config.toml
n_layer = 16
d_model = 384
n_experts = 80
experts_per_token = 8
d_expert = 32
d_shared_expert = 0
activation = "swiglu"
moe_layers = [0, 1, 2, 3, 4, 5, 6, 7, 8, 9, 10, 11, 12, 13, 14, 15]
router_score = "sigmoid"
normalize_top_k = true
routed_scale = 1.0
balance_loss = 0.00512
balance_bias = false
init_std_router = 0.00773
lr_router = 0.00124
n_head = 12
n_kv_head = 12
head_dim = 32
vocab_size = 36141
norm = "rmsnorm"
norm_place = "pre"
norm_eps = 1e-05
positions = "rope"
rope_base = 10000.0
rope_fraction = 1.0
qk_norm = false
attn_scale = 0.177
tie_embeddings = false
parallel_block = false
init = "normal"
init_std_qkv = 0.0286
init_std_o = 0.0355
init_std_up = 0.0409
init_std_down = 0.0409
optimizer = "muon_hyperball"
lr = 0.00603
beta1 = 0.95
weight_decay = 0.0
lr_head = 0.00549
grad_clip = 0.5
warmup_steps = 200
schedule = "wsd"
decay_fraction = 1.0
decay_shape = "linear"
final_lr_fraction = 0.0
batch_tokens = [32768, 65536]
seq_len = 1024
doc_mask = true
train_tokens = 431900000
steps = 9510
dataset = "wikipedia_en"
Below are experts of layer 10 (counted from 0) of a mixture-of-experts language model. Rows are named router (the router's row for the expert), gate (a neuron's input weights, with its number), up (a neuron's input weights, with its number), down (a neuron's output weights, with its number) and show model dimensions 320-383. Each number is 500 + 50 x the weight over its row's rms, rounded and kept within 0 to 999. Numbers have three digits each.
After each expert's rows: "comes before" lists some tokens at least twice as common just after its tokens as in all text. This comes from a sample of Wikipedia text that the model never trained on. Tokens count by the router's weight.

# expert 37
router:477524584571495580530527522508451570505535525452536512512562571452488488523528511573442492442491514518531444413508530444394489461513491449435440505524497503567470426512493430407460460549422586
gate0:482460589418388448538414459457476525491575395530531522461523419485457450424505437456446414552501545492597452558505475498481506523479481510481503462556498443424503567511436545513501617486508517
up0:534473543574458552463562553488494535455540556531528408577509491542492437535548434492477498586579468512486504569416480494530455550417526525497566473477579419395470440467612466516517498469526465
down0:498521527479521468581479475480485473504561583407564501522546551484464584499465463461464446495540412505496518433455471449478495484569476501568519485562523463494470435457454622479437413621643566
comes before: "-", "|", "==", "===", "=", "The"

# expert 2
router:525471469510572532462455527492390591446539530443469439476514521493523565535485453536449402505512553515557460588477424446401486503495459497457504450566548483608496459502594480529489603477489423
gate0:455532549487484537483474536476475548528546409563516441534560518477552516436514498473422517521467464550489569492390437504540528533469462516472417601478490497499538524490552501521501481595526447
up0:501568510463542547555558586532572504554502549503563411526537558534574614520490498516549496487506480581452419533565519408442505468535477524457459483402450459524477510491507418470454453404504492
down0:533565548485479620552530493467505478517447412480542568511505549460549490517472522554477458451421444462521410574534455496486537480516549464490479504481512469560434427532491459418572638508459471
comes before: " |", "|", " |\n", " —;", ";", "="

# expert 6
router:543517522534526497471502477608419495471541477457505474539445528466502463510554429557451506556501430514481549562450468411433586548484400374483446541508547542602484483435524561510462579550551391
gate0:446434531529519517507578470612515567416500362597474500507467470516459508365502529538474529479488471582558485382442524510483491562540535418500457543518503555546430395490483533454507472442506457
up0:444496546445468582573529468428526437553373438575588434477481515526517562478468482514453540433573489518607604569513517516565508506537417502461486509545455474463596461499501491521520567460443541
down0:458503409503526534533430577573513600538521508548513486446598487467556494499535601487525522440461399421559463431550439581462543445499513480524508454530498577498446605453544513522515498437349478
comes before: " ", "\n", " (", " -", "us", " –"

# expert 10
router:544489438474482535528436586409448554417442472555540468494551607517513538524520550562413562543460437561504523529409534480459437461617472505479466541517557591531523475484485455509487463513498455
gate0:527507477410433495542499467457437564540622462527412627401573514491551582504499570527441550518474464417472542511472479488492507481564510598533509521623515410554500457484469591410533515615473455
up0:488526484549477463521493504563525463497472463564397568523524482541530528489519504445473433511471502459435382520530533505535491498437507449528480521543520438392480459499499548519389451492564469
down0:522559476460381520536458566449512536470536528489495526582393460447539458436529549562443462431496398452561547534535490450493458528489481464500563501556542556555496479532515502494448457435385601
comes before: " by", " to", " in", "|", ":", " as"

# expert 60
router:524541544562586511511526523432468550447466559514461453542501525507517479565447459539436494554441502581584399490479511425414479508479443432467450441476494507504481515488528513501371475563517486
gate0:495539540501596523497429504538524523464491524509568517571550400445486436460469573458501479528536442518581498518462512569558543433435447575514443508501473535466470533468550460504373448533484492
up0:519489524423473503566476346503568477535458446487555489399460462572358458414499576454483447395512502474524450521532473553534476473485506542601508451543510573462511461483410471458572532486498531
down0:456499516580652468456539598394445551506576570470423527530483515490580514501454514483455468500524521448487475473495513412550500486539489580541484491491580479591493482452515425496418400563531510
comes before: "|", "==", "The", "===", "In", "="

# expert 3
router:472568559505521509500529454433488558512539519570553476488540541585507439529456489603540517518433489520425527557544460470400513502550504429463453567553554500586496449574553477577454462478504582
gate0:448503533505521453538547452511479406488484432572449494538553543479498564426459580477474498516504529502591585537551504505462511550450477438550452494586550544506487546533660481461472527526477492
up0:496531477533413473563503505550505475392483427542518505524436543486546493492549441414597606473529487460501552483544513546492453501523535523470469579620467559507583459540530525446545454521408536
down0:462446531451573559414515525487519515485443384489550503479429443466442510437485516558511449447487572515443474475582595440525472463547454559536588448526407466486545468491488484519484527592424541
comes before: ",", " |", " (", "\n", "'s", " was"

# expert 46
router:434481611445543588529466449446530537527530463484548504510520546593528559484481476628509527536504505511505456490418503521490506533517481463470470549608673502551506399553481464440380517576528482
gate0:480502506495533470417582482480515641551479479501560445454481547566415597493395589523464439526525563523527480552479542514509492576389482518623503465604504463460405480425514482458497556471507532
up0:520515392420483519546525536512597504461461505524541594502488495454507503578485567530478459466432505499565403403501396555459488448470584573462535420505523523503540449447443463438590546471561467
down0:467531431464523465458556514460502523508506422479552495510411538469445475542503605455522570471513439471566554453435499472488529503488448597494434519467449435568466384501515526595483397496521596
comes before: "1", "2", "9", "0", "8", "3"

# expert 65
router:441432513502512529497467510445418571481535462469588484408444475494424433531485470630426473517507464534543533490427545442448470510529453468437406520575502505586425529513593547461506568496461500
gate0:514461588572500533569494500516546472498525431486473459473480476502595476553539310507542413490543524477545520461501516503531491562571491503582473498490484497578480491549468528449528449467499486
up0:457500597467444597487515525536504508497535515458523474518532540490423552532445568491497434599488560504525461602450499537432483540483490490520555533535483544499465498535444521549492586503503619
down0:433583588454483454428491492457504535470464507563455405530518478443491447533573562474548506503544487469441562514523567403482494594551510506477447494423510373555461497518507541556551556560474489
comes before: " the", " a", " his", " an", " to", " as"

# expert 40
router:418461554447430579499468494498514558451424539527499518430503487519582471559492377598510481555501524562559588558458440468406443474512478470417405523491530459570488455488514478542463580555499456
gate0:485421595527499536485484572471520493558503426524526525489512542531472551485513441593454517506450489516528577505425547422448438611461457533475441435482486506565504500461540413539521525571473510
up0:464606533492474522552429521424506552500570533408510523534493521506430536422493410597487501454500560524534460489465456455541405560495453544488509486538495624512495505465461559568494501449444466
down0:521455544511411506535507488466541490557507540478505463469346464546531540563550428474598336578532603509457537533553563462397569501487508521519495530507423483485485589548522472547522501419385518
comes before: "\n", " |", ",", " (", " |\n", ";"

# expert 30
router:472520529511507512542476535492499553538554453557503456428498558499540500615490403561449485595427517564460590569522499545448497523569436432489467462499546493554531445488535446476489492631463471
gate0:528535466546612535593448553450549549556503429554438475433546438420415526552428498485548556467430412519451529510471426447502536539545505513531549499500582445542514379518456516500446550535475546
up0:515541463530440424502500528480478495492469388470474446479502579435524535670518418489445518471427496431422469611444544621525554544540489498539441545445589470579519463562489481530482491546468470
down0:528523521472498424417489544492483512480586545540570473460497561461534503512506467493569496462421507460509474484485554538484550468557500533556534490493409498470455486456495500499512566543529361
comes before: ",", ".", " |", ".\n\n", "\n", " and"

# expert 41
router:351531405432472551448447382461529557577475576496475468547512559521456465559520523568406533576411427508519505543413533503435494437529462515401414460500597460532531507450491480529502485596543532
gate0:443503460493519466405518510475540479483489503475391527598580403551518539456495523505545485541521484587522572554459539454438518437535575480554479537495553394442429512446519448510594465392586506
up0:575468490579560526439552506589489542444429456510478434562497599538483584519557476595466460561488522520440474510473459609433513437460460526540476370536480504562442524507536398457465497420516523
down0:545467479553510522447559431511538461452464438395456492463539589541433549492482519537505528560513573562539462465521542530523550409456612455553474535537501528573556436500424585563471539494413463
comes before: " ", "1", "2", "0", "3", "5"

# expert 57
router:512459477536439551530438553489493609481513477506556473561509522515532543532474477489529473514493456472508560490496432436492559472520403477425499489498615531647435405505508547507530526620490430
gate0:521508446551433533452504487428542549532466455432555423496530443453538549469448578485523536485467437526557524528465533483498580441553435529483491557561561559455534573485578489518520530455476485
up0:450481460447538445510476491462559458450515576505474496545540487450577481497478600475479516491427473589525433524472472525398436520528443572416542588533517485519453457469488522421492412516541501
down0:524536560390478534497467567509548532461559517478485499587456480438508521502514418547528480515468483567553497544429531462611532433427537538516508351492497500522465522503395456467567527433510505
comes before: "1", "2", " |\n", " ", "3", "4"

# expert 49
router:421487463481499497560485544462544533508534512513474492415595486523504485442486484572504528479469402491517533499458517496491481445448483440339479484545641503523512496501485556464543507547483466
gate0:387494408487494507529481462484496568501590453551493561477500469473519534581542506569463420541507509570543500504628563513553435572473579495446436436460420572512600469413530568456516541492389540
up0:466584496578480495541482413485483549482514485491449432559442476511523521424507455474503505508494449528556576481539615496558439485482499370491523325513405520555541506517462497509531401578399476
down0:477590467479499569590549440451537486489395526625532499502457477442491513489480536577505519467541478533531409491513436431514504502523492528470470540413442518487544479495513509507531527472505619
comes before: " the", " ", " a", " his", " its", " their"

# expert 21
router:480521547520606459453462552463522483498588479482548426510579499488535587475446492573432577486462468515552466526516489443474560529522392473411534528499546492565499460444430603470517636521418426
gate0:469504500520559497478501482386518470541488498550493538473456538486568467393451497546465464601494455498573459482443483569586604474514477434424448516447491466493522557510512459470448501415485518
up0:448471588419418407487519447542532441469486492462515464539526542481446490456484572519481461510515421545517486567548530419405557421553549432582549532595441440468500552456537367460558463408549516
down0:419441482478489572411466529506397453371515505423554508445459478513488505496422510454607520578524446515571449533467448545513570486446403549527504402568499539548529564520500540439515537553553499
comes before: "-", " The", "|", " In", " He", "The"

# expert 13
router:437559493494569490449426477541477536482585476504527475540548555526438442592467495649564527588551465525447576522583483450512480516577414487426430522564680401599470441540478552478379563614479581
gate0:524512515470561561488514534610525500589481449513456483492477507457467612370437453472549487462503581560464485544577452471570463455409457542462504509467425577438576497562493485472558531567520526
up0:530558540502566422467521489566538559521591566554423499572520393512575415511574509489510519472510506461486425466513556569481514526431487510570457452485368417449399540480542554573466523555561443
down0:563522525562483475460453544566515491428525520600549520451502483449482491500520442572466475488493551513540458568506517435493483580602504519632531488386538514467608513528536462526447438492604522
comes before: " to", ",", " of", " in", " and", "."

# expert 75
router:509464551508526549455439538500588533469492415408565521448428543606483530496494433524517462556507367513530491512554475446398503554533493477524485545433499470581410465457503457491526479503439501
gate0:485513486432507498460425532496537543462531452503448501525571559428511554501491555445520556459556516403502509420447517514485474530461590505562484509509479477502570461436538582557520576465501439
up0:601511482517445514499466447516586466517487538511473564518473493511591526427591557438460529407426576504560539488426536519532421535457572496443506528552534444561399564457560469550434513473473574
down0:509508428515497517523475550461449481474548557505509473567572496565471532468427521446443456576442440477513495516437563471468492475418511386512517515508391462554449522474509512531476566423442509
comes before: " |", "0", "–", ".", "5", "4"

# expert 78
router:552526513522458589521500475473468633545458557493510481455508432554535481433514494550482511609518447514509550554481463511513519432431397514501409513629605502550462494558536543509570505442535488
gate0:520376538501479489472506428544511463581526534459547540411497518552591418595431505544462557469402488498431447516493485501476556449434486543502528465499549519519487582462498505434533542566539537
up0:535467479541549550530478495578415457534501536519586534446534495447531469552541526483468560389591446405526467490529530530479554509531529476481490494534511625555405479504547522485479566559533599
down0:545542477540479498497494487543493529423545404477551532457409458458537557583505491496534419403525534588412512498546479524523514504428542446453484557525471474500470569497504511480465535638515444
comes before: " ", " the", " a", " his", " Team", " as"

# expert 47
router:463541556550559536535463479418588480467518501500516481503491543511500566552462498558477564471575477533542467503533512468491637473472479472435507425468502452573447513419507504397485559532404498
gate0:438512486486518399497466433436494572506496441600513544496485533386516449488512510469454501488479482560562422431530543536485500515506397498515466521573535458520463496470523543466566547476466473
up0:460506440504553381470634541374560520473559507511508465502445525511476521470496583520540450489587541517433488469465509531464517540488519588571530561543451512519596464474579507545430513489509528
down0:437466501477452546499562533450483446505547557472364443452542576504483503408569447562595448502490502508479449448459434481503534486449613502475516487427515477522568445432533505502483496497468530
comes before: "-", "|", "==", "The", "===", "In"

# expert 59
router:466456437495548550443490533544348512532443491461564488469508521490558464586486514583495474517487458473505534438494448544432557485413523511327416484565611454532456494466514564459557514604470535
gate0:498511494456525539489575454532541602451534532523528489537498433464630437541507614501519411428443461531553428533482546543435432503489514529480405474506449438476580509487476515471491475358429514
up0:406577533489556498458532455582457590503474475469473547545566483558549472519562392534458549509581531481541464501543506553506534519501440548471517514526425498509418468545489538421475464427410463
down0:518451486546566477534474475571571488452372525541407498535533460469480481516563552486514554531559455479487498523516567483488499580615488576437501500505513643537534454440528451563509511431481512
comes before: " ", " Total", " \"", " •", " Loss", " Ph"

# expert 69
router:535477536585521591508471522487443504411542460489623437423557526493552395514524454552508497565461508518461524551464447404394560498567482482495464424571583461555507448482509484464489543498473482
gate0:542532512446579485543485537517572555515593522546465536503542552469524471492460472561488424509506477468522614414585476560468433559480473504466474510450550510478482503428464381500456473401495570
up0:492546475539535528449481505559454573515461492503538558360487461525414457570478410433584489569538481490584581531469568499478524550487570448531469520532485478506605559483502489492469390578489383
down0:459549428558417523482461479479489442531426504554465428505491515491464509475484508469547458529444513505496554402494566518454484512491498535540579503519495554467490467534538553490514453583440521
comes before: " |", ";", " |\n", ".", "–", " /"

# expert 12
router:417480493559572568493510540472456497549620474517542470542483627515554551565476434599520578526541552489479542530597453475455502502478391484512497484497520514577426411574445555400531500463468521
gate0:506511522526575498532441413557570425500576525514508411437527504450435572470487434451435487482482514608350516478424500537436512501443490554590488444430549424519552403515511497472552420520505567
up0:502573420540565491508442419568506485484471552494501433538529490560582404446531555487551470496535472494493601516445515490423459491386514452445452426498531428549529533538521517548511566498533504
down0:619559465455547450490528451476515602473473487566598486439515539420468522451528549457557480432538484500541521513550445539435479489438402556415528521489471429532445477488532491596521487479593527
comes before: "-", ".", ")", "°", " |\n", " -"

# expert 33
router:417504532427488510465503558419473606501584630573527486441474544514568488528542475556416433547527489520439522479565484539520522522420506497394440544466524438572513472543463505487517413471473422
gate0:501539472533518518494539530529505530407418510450561536458485590529493510535485537504487512509459491492514441449499490492466528543543434542435452458424421424501543571382505565481623543556548535
up0:522517401481509494542496483442482479502510589421445444486503414529476624481429498496539554597466490483545507539521591533405500468567492444502553468469425529580540494595570464537549639584464537
down0:429500485532500534399524586420610539490410511582477547545491536464465569473459443498441524434523530501546421563501439520526502508531550426450514640522492460504477578568469417471492550609511513
comes before: " ", "-", "%", ")", " (", ":"

# expert 18
router:459543560517509562462495554469540569489584504482540432435516505521522497580452436581497462534534539541441519536530440516537527482559466419459436415438573495489534434463511541411504461555529601
gate0:501575478450553540552409513461490575553471555552553493535573528465482487422560500461542457530548464532489481536467548417543542393528462477582433438472578472471447467562511529469544440446595585
up0:585482476522393413523504451453475496401434486541491545512451458517555483447511418456436499500470579462550588563497559503466475476526478498500428483586499560487514598557570438538497436541513482
down0:517541575478506532540408580571524491529487505516468455473530508500476517496511492423552498504537478476499484489450489497483550442546521448481500437451463516482551484487477463442544458497443573
comes before: " of", ".", " in", " was", " and", ".\n\n"

# expert 20
router:435561525460577527507436480508538546487531509484533494406449623489486534551485466556582506580557452508507446498398551509526569478441440594400482484492525436587470497451451445465498545562460480
gate0:454486568484472528502472492417601465468442483477507519498532471529509507498549418523456487550480489487495484579493436545531362496521448553454459493519616503563548559547539407496510545490556528
up0:485491545493501566421415448587519507505482385562527436521433493419445623600509524466585495549619574530607577552475490442552456503580508544491515433594526472531565517461589400513493500509492585
down0:497508475555559525553414521469572576571556506617363479583543535462468495491530483578453439414461538458502548533509545513442518529557390515536434478406442408550498479485487464556495388434494600
comes before: ".", "-", ".S", ".,", ".C", ".I"

# expert 24
router:415503483505478539466463448353445570456524472504504480458501477412496415572465489592482562567493420521459505573516490494467472460450499446501536545479681531525473428493486468466578477518544496
gate0:523461504342499493460555423495556443418503496509535511494522553512546440423395590519530566397522521495450469501540570514492530461543387533542514460494495435490564549421616540518523524470572438
up0:455601523550451465453631513535517467583546452539487501472504512452542444449550515474389454539497462474394530542536539554544449565517526429461461533487509423519444496570505517544466453464420498
down0:481527430470594449426517542603519517525445414491517517494473526527493570499455472530510554585549560556463586413441487565489507463504495577388544546502553443461543484531460443483356525518495528
comes before: " ", " \"", " —", " +", " January", " November"

# expert 66
router:498465480482482568527550527422489458477511516492560480482507484540493422497461483543515513443423424548513511574453510485438525458551468433501479539489547523577513462527561550394605437503564463
gate0:481511384520453454585449461507540520539475542375518441467513492533389434388456531516476384471429548551586505542497426383518490487545526566516522469588528485534479556441487498515516565510453527
up0:585513429530502528529491451467507540561446583495531561509497559452459528560520515483516519476476579503527402531484521521575486491495534515469482538522538549530520445468499430501455525517481497
down0:466434498514501485521466548546525465525402435537542460468539530580445471395588529441644503505524509487482565492565423489435456525476457498520402572427619445470608474474490503495446456460631511
comes before: " the", " a", " his", " States", " New", " their"

# expert 8
router:535492558498512513527432504493521623488441496559584420525473545539550470527456504580537464534452520517485570566577538515447482492588425512449461560523522547622439489576509524503441527572482569
gate0:531591529495487523473507497579517561466555501415504472546550463514543485556471501532383447520481453493502485476519481477458510498532520557455499481365573426551472553507519605504468489466464516
up0:406570404494548542538477595480486507445539554586461556480499471505420478548494469530466450630501462455496521475489523413486467504473464399430515427479454510524551501419602461552497496589504483
down0:606503515540467399611430501527444530470565475507588527579473541433493510513470425546533455568587559417491539511469543484487579479477440510485549555484545434539397482483487492558557491487380548
comes before: " |", " |\n", " was", "'s", " is", "–"

# expert 42
router:460443569498483498505441495479522570452507491552541375536485417589470446506520492529537576545530452528565510411529457552455509483444507420447505520477555513487501490491526509481529447601455471
gate0:476536502542540522462446461406471446550471434455488502494555467508471474530525559465573548456481467491480599471557473536427485581523525433559559428496445447568416505479453523462449430566485520
up0:610479504510472546485440575494476470595484426530507545491517422463510589389541470502569428392432507566462532542483515598562524504515529432485454570501489555466446467422443487540587503492602481
down0:449443585544504472446493525477498510612456478453561525436497620526440540520452456472478491466484454576446506444505496446551573527644547449492535496501456460502462498524594473381551471489530433
comes before: " of", " ", " to", ":", " that", " from"

# expert 54
router:474431535575534508430436515452457537561527403475510449471514506519495569649418508573493468503501448552588586558567466471426593448594447474477524501512608510555482435514525454466398491472412456
gate0:453506524513603530543453536441531495479523443521475567582448539498399479522543486489464496543566403587501448450499486568361492423465419481522548469492461464479519450489460555518541517515484489
up0:535426567508471469414541438499468471429486508439413530544537549484553507495408520441539541420413527444439537485447574540557497539533525545465443446481450484437556333559470489527534507433473496
down0:381474561461521364501495500479495449497519549474555526554518428498536542522484410516523477488561442549501483511567448522510590571482512521560560553614507594451396481466518506438508397387521530
comes before: "1", "2", " of", "aged", "born", "R"

# expert 43
router:459442628544544551412434574544468523453431479514580467518503648568545451570447513583468541514449548515459445493461445415436493527570440425488451513607629527554535492525549464494447541522480445
gate0:617473537468484463533590440485421477453498447457539459621536570539529489520523417514454434463440530534564615455472430592469493564468479570501499514429566553496493479511438506527542539468538507
up0:522532462457451561438479549514464466448513541453483483529493484483577458448506412416475556516485451512580568423521454580459586490468455494470468545401507497491491531488587475491521454423462544
down0:532569515563471444588602519513534438552434473523445530504555567385426458471451548427530499498474584474447529511542531476462506400543509459521435473518474451583488528520503477492557523587568596
comes before: "0", "1", "8", "7", "6", "2"

# expert 61
router:460489512461514587512475477475448481566516539516532464469485485643392484472502448640516526457464440613497424531497499496456494477558485489505410477561524555480537404490497500470511501529482497
gate0:515472456562530367460588460503555519470546480557494454465518478532497491535484506486521368505444508504449581514505560534467572512459525503529524519475499472597388446575557475546474428428519510
up0:513508561391572495515458555425487553491537461441596464568518591519478416515461532494419465505420565467493417476485490533469510518511526547465507562445576505498453483547422504509462508478605495
down0:520459509436437497494554479564502513443530462445510475539459520441516493577467477552510439604515456362476612500522524483510540538514520484522525548478517524430460430531418486566475412487508435
comes before: ",", "\n", " (", "'s", " City", " States"

# expert 79
router:457534488482517588542468529490515589512521456488587401475535627429497477543508479712524533568469503554437494552468473492555562453581524462433467513603561460507497438462560582461527462571451495
gate0:524504465496487564590464545459478474405486526537493571527482500507575553454533453526515477587421501486526555476432362561591535509470561554630573493490460453522412521531498473531521538523505582
up0:460549448414397597506542544481539509482530485504439500404559470482497493447493637496466425382502509537544455473545456586581555479513524561519530521531602498521513479438529462442441538549482542
down0:546541538472549407472506537525434513531520480557457467473471530531455426648587460472625495555488580520452651489443530455422470452493489593429458539506549420490576505466487487547557409549524497
comes before: " of", ",", " in", " and", ".", ".\n\n"

# expert 15
router:425472473456467451530545513465519532518546479535500515457549519544478445573492567604518504551487471577518450499495460491459526517512425447504457571543648498567482421527434517483399514453557436
gate0:468439465522570492413466509477562478534490534437440523467506557457459528439527526474514524528520512516553440406530474500619425423484422484482492470460568493575478484486500513458464490472572500
up0:510499532474446535497531491459578445491510522522573632557514482517582508474489447463503506592509498403497481526545547593568427531447491544524524527526450528499435497508443503505458520611523424
down0:498504561557473406443561535510526444512495632533572445453394506457508470478426528600498530483434487541486613542457584534479446511485480520551508494492611445486579481541579521505461455450491475
comes before: "1", " ", "2", " in", "9", " by"

# expert 76
router:437520477529553519439446523427413531416436551565465403536483502470609519582487556506518547520493493495388543489446516460468547443527516458472485569458581496529597336522481609443495500479485493
gate0:539575591511456416504509456512548524428447581542553554490494502551414515494490554492437473596494492455485510528496667507509388513507411536494528423406537528521472473493522448457503523535471510
up0:499607517482467482515396423486491523500442481460448434533514451513558589376563469468494531402448497528460480529526417488486497425551585538405531541470486469549615564547521513507475446533497461
down0:428541489557492482431494437455532474433586548421489482459395553426583519551461531465525437405484534474444555535588619559578559495438514592491490540475494490564504529515436608499565507434502514
comes before: "|", "1", "2", "0", "9", "-"

# expert 64
router:438551570505475640439447374528455545432436486537533521506520561546482487512487470598588497536516475489498550539446486501465534489482412412475403467589590433616426438477502531462469556548497457
gate0:495434517539509458472564429498486487613463527484468495537496383423466580494478424544506444460543532512549545496478511478614533355491552526531530461424435543501519567468499460589505496423453480
up0:567489550454450448485508528553542502403518558487472515448519521511497484490518490554568493479522450526468498561551492481571394433440509528548631465510477430474540425520464629426509448451572542
down0:455581482433531582530473391533524496505551492502552522535463485543572488553506581373518474494563512434505527487478584448463536619544481482406413554524566517498470546520475506534475573635530385
comes before: " the", " a", " he", " be", " been", " not"

# expert 4
router:512442429495505563544527577471452500440531491544552420498426558476510474512509455646509509555462512572488508558465503460402538490479458476485428491577579459495460525593583512496508471494458494
gate0:506483490618509498417515462413511515479486500428452437573405485416536445463523472412549464577444496426475604526450522491546485563529468388563487498469476516528484436541649508509410462554579466
up0:506509558532539491453536549537501504519505443537456512396585450571432563546506476463547526581470502478598456534495423481412422523599556490511479525523514546529438582452500483592534532435478486
down0:523559441550525492497464460453413403458554505475481526568535480523395476583495543412532562418523469538444496556514476522453478466499432585506397464482544519478601546446520494472547518563606489
comes before: ",", "\n", " in", " and", " (", ".\n\n"

# expert 62
router:443529572455419534527476501476433611506522463473546533545600507590556539531497562608506494508439445657494487490525455582542546427507523478452459558506621434576526465504472531560451554580499590
gate0:427534468490423470550499420471512515559486459477443587537465463532442457448472568555511507529411515502479434458414554435433500486568425504508560400572533443568519506444562512528548530539515524
up0:472478435504504580503558530503561431505495498556517581504498570511560465572491427483416430471488435575400507464443534515474473493472558545502527402490498542534451435472520526530501475465507546
down0:540477550536484459460534464584440497429502534526576532560451624428436507501529441415509459445446448449544387574638430451487491565558452510453411508475418460524537475439477525536473596436509559
comes before: "1", "2", "9", "0", "3", "8"

# expert 39
router:454484485535484518550447549478461568436473489388517452446464562500513492539512446544483479507518395536514435630522488434460445527530548486409476566558520592509388461505516512524575551515527429
gate0:515547470529521481500497571579516561538561490449490538493503522530457391606518431461523552440569542491509494430421529438534529457489528357484489544508534399549454428385479553510504433427450495
up0:564548576477506506598599430457434488435508478439534402585512510499526488523479434627445525500399540470482515516525485473410521541451495558545498508549421497498534564560506511453514542418483501
down0:536498511525559422464472606578552458498498597560480490422472468595592573535448464485524503556593561507511470517457566423458454562507446585483458444486417494520476555529477593460468457561487464
comes before: " The", " ", " In", " He", " It", " A"

# expert 51
router:460605521491522535508470492445559557544523450443625411470454517578551428505465532574501513576445449607547478545497511532478545472453437462487487554517566488526449446572485455496608471495536552
gate0:508420541543462506561513489462381507546547552545514411502435469509488531448507458521463437496446477467531461514474526437440455506543425521471501435535568490537475487471388557508574486541477513
up0:478483456505551394434506525539456476468505531408524505484574451533446581513520552561459541453477455482397474475548492431623473534590428451479500541449455396503515501434530501462498544497529454
down0:518530559579542517540410535497602517494473467506527409548469494527508521490562441504528502574419534509455541403436524600428466546372483486552518477547471486558510533453496496571534504580536544
comes before: "0", "9", "8", "1", "6", "5"

# expert 48
router:432513516449517586448462504500482602475547501535588405425485538533517515592545505539489519526548502499451530485573444485399510457577444433460473594431550460463496539500478498588477579527502495
gate0:514457455411397481494488460529515476494530532447532544536546435500506496498554514519509484466477507508547393440498506490569479441480446493485402459497582398452526428492518418579536506560551503
up0:580537481564394500546546516504491574490536550555501597503541520544554511480587509573613573572535531522510525500553464503515569519581484463496519461475419496502503530425579517453612494535494444
down0:510495463531599593484547617528465452458564521553559483453459403477441505513469527559522498467446466456481514457443504469430509475613480482524534615474571436445491483513504569537524523582544470
comes before: ":", " |", "\n", "==\n", " (", ")\n"

# expert 23
router:415480443489496609574459596493534496478468446482497431484503619512454461488501540578422546480445539495459544535482463444469459515524464400419454436474552491502491423557483503461473540497416450
gate0:565456413501490497401467548470579445590539415536532473459406433540437445468560491542450426517512577463588376434597554452542532466508593559449497579503499553519516405528544556515491494465348533
up0:417462505587421537419556575488474475527562476563506464492445537527533532459528404549556533560527560505511452513503538467530446570602502515471509495513459497527447463460589537478502517534426442
down0:480512514432466474408494471536620477549559486489485513489572517508485457465565533472421581551445459348437558452472413548504521532455546498405464496517554481576525496413483488500491516506477450
comes before: " to", " of", " and", " in", " by", " on"

# expert 34
router:379430455413457520499497524442451554447472533528536436535494536540511512535524543543460429563479476530456510570517489426425448544497477468456533526490520443530515478479416499453579608567510518
gate0:482510478533486498628488534460519484524463506545478540546486437501498571479479523501507552499568558547475564533526469456504454620495456424538542500582547544472409576502483573362538515549544529
up0:610486431478487533525539515510513530497566452464439532552529591567485481513496523532511403497487537520491397540570488531448459542552484431585498458524535484501466498487562539512455554528462522
down0:538373440443485541486512496526391586485390537524540466512460482424517544570508555418462520533518608507505539496573615498500488548532527554511565523467518493455447562461514471456613486568509518
comes before: " ", "0", " |", "%", " |\n", "5"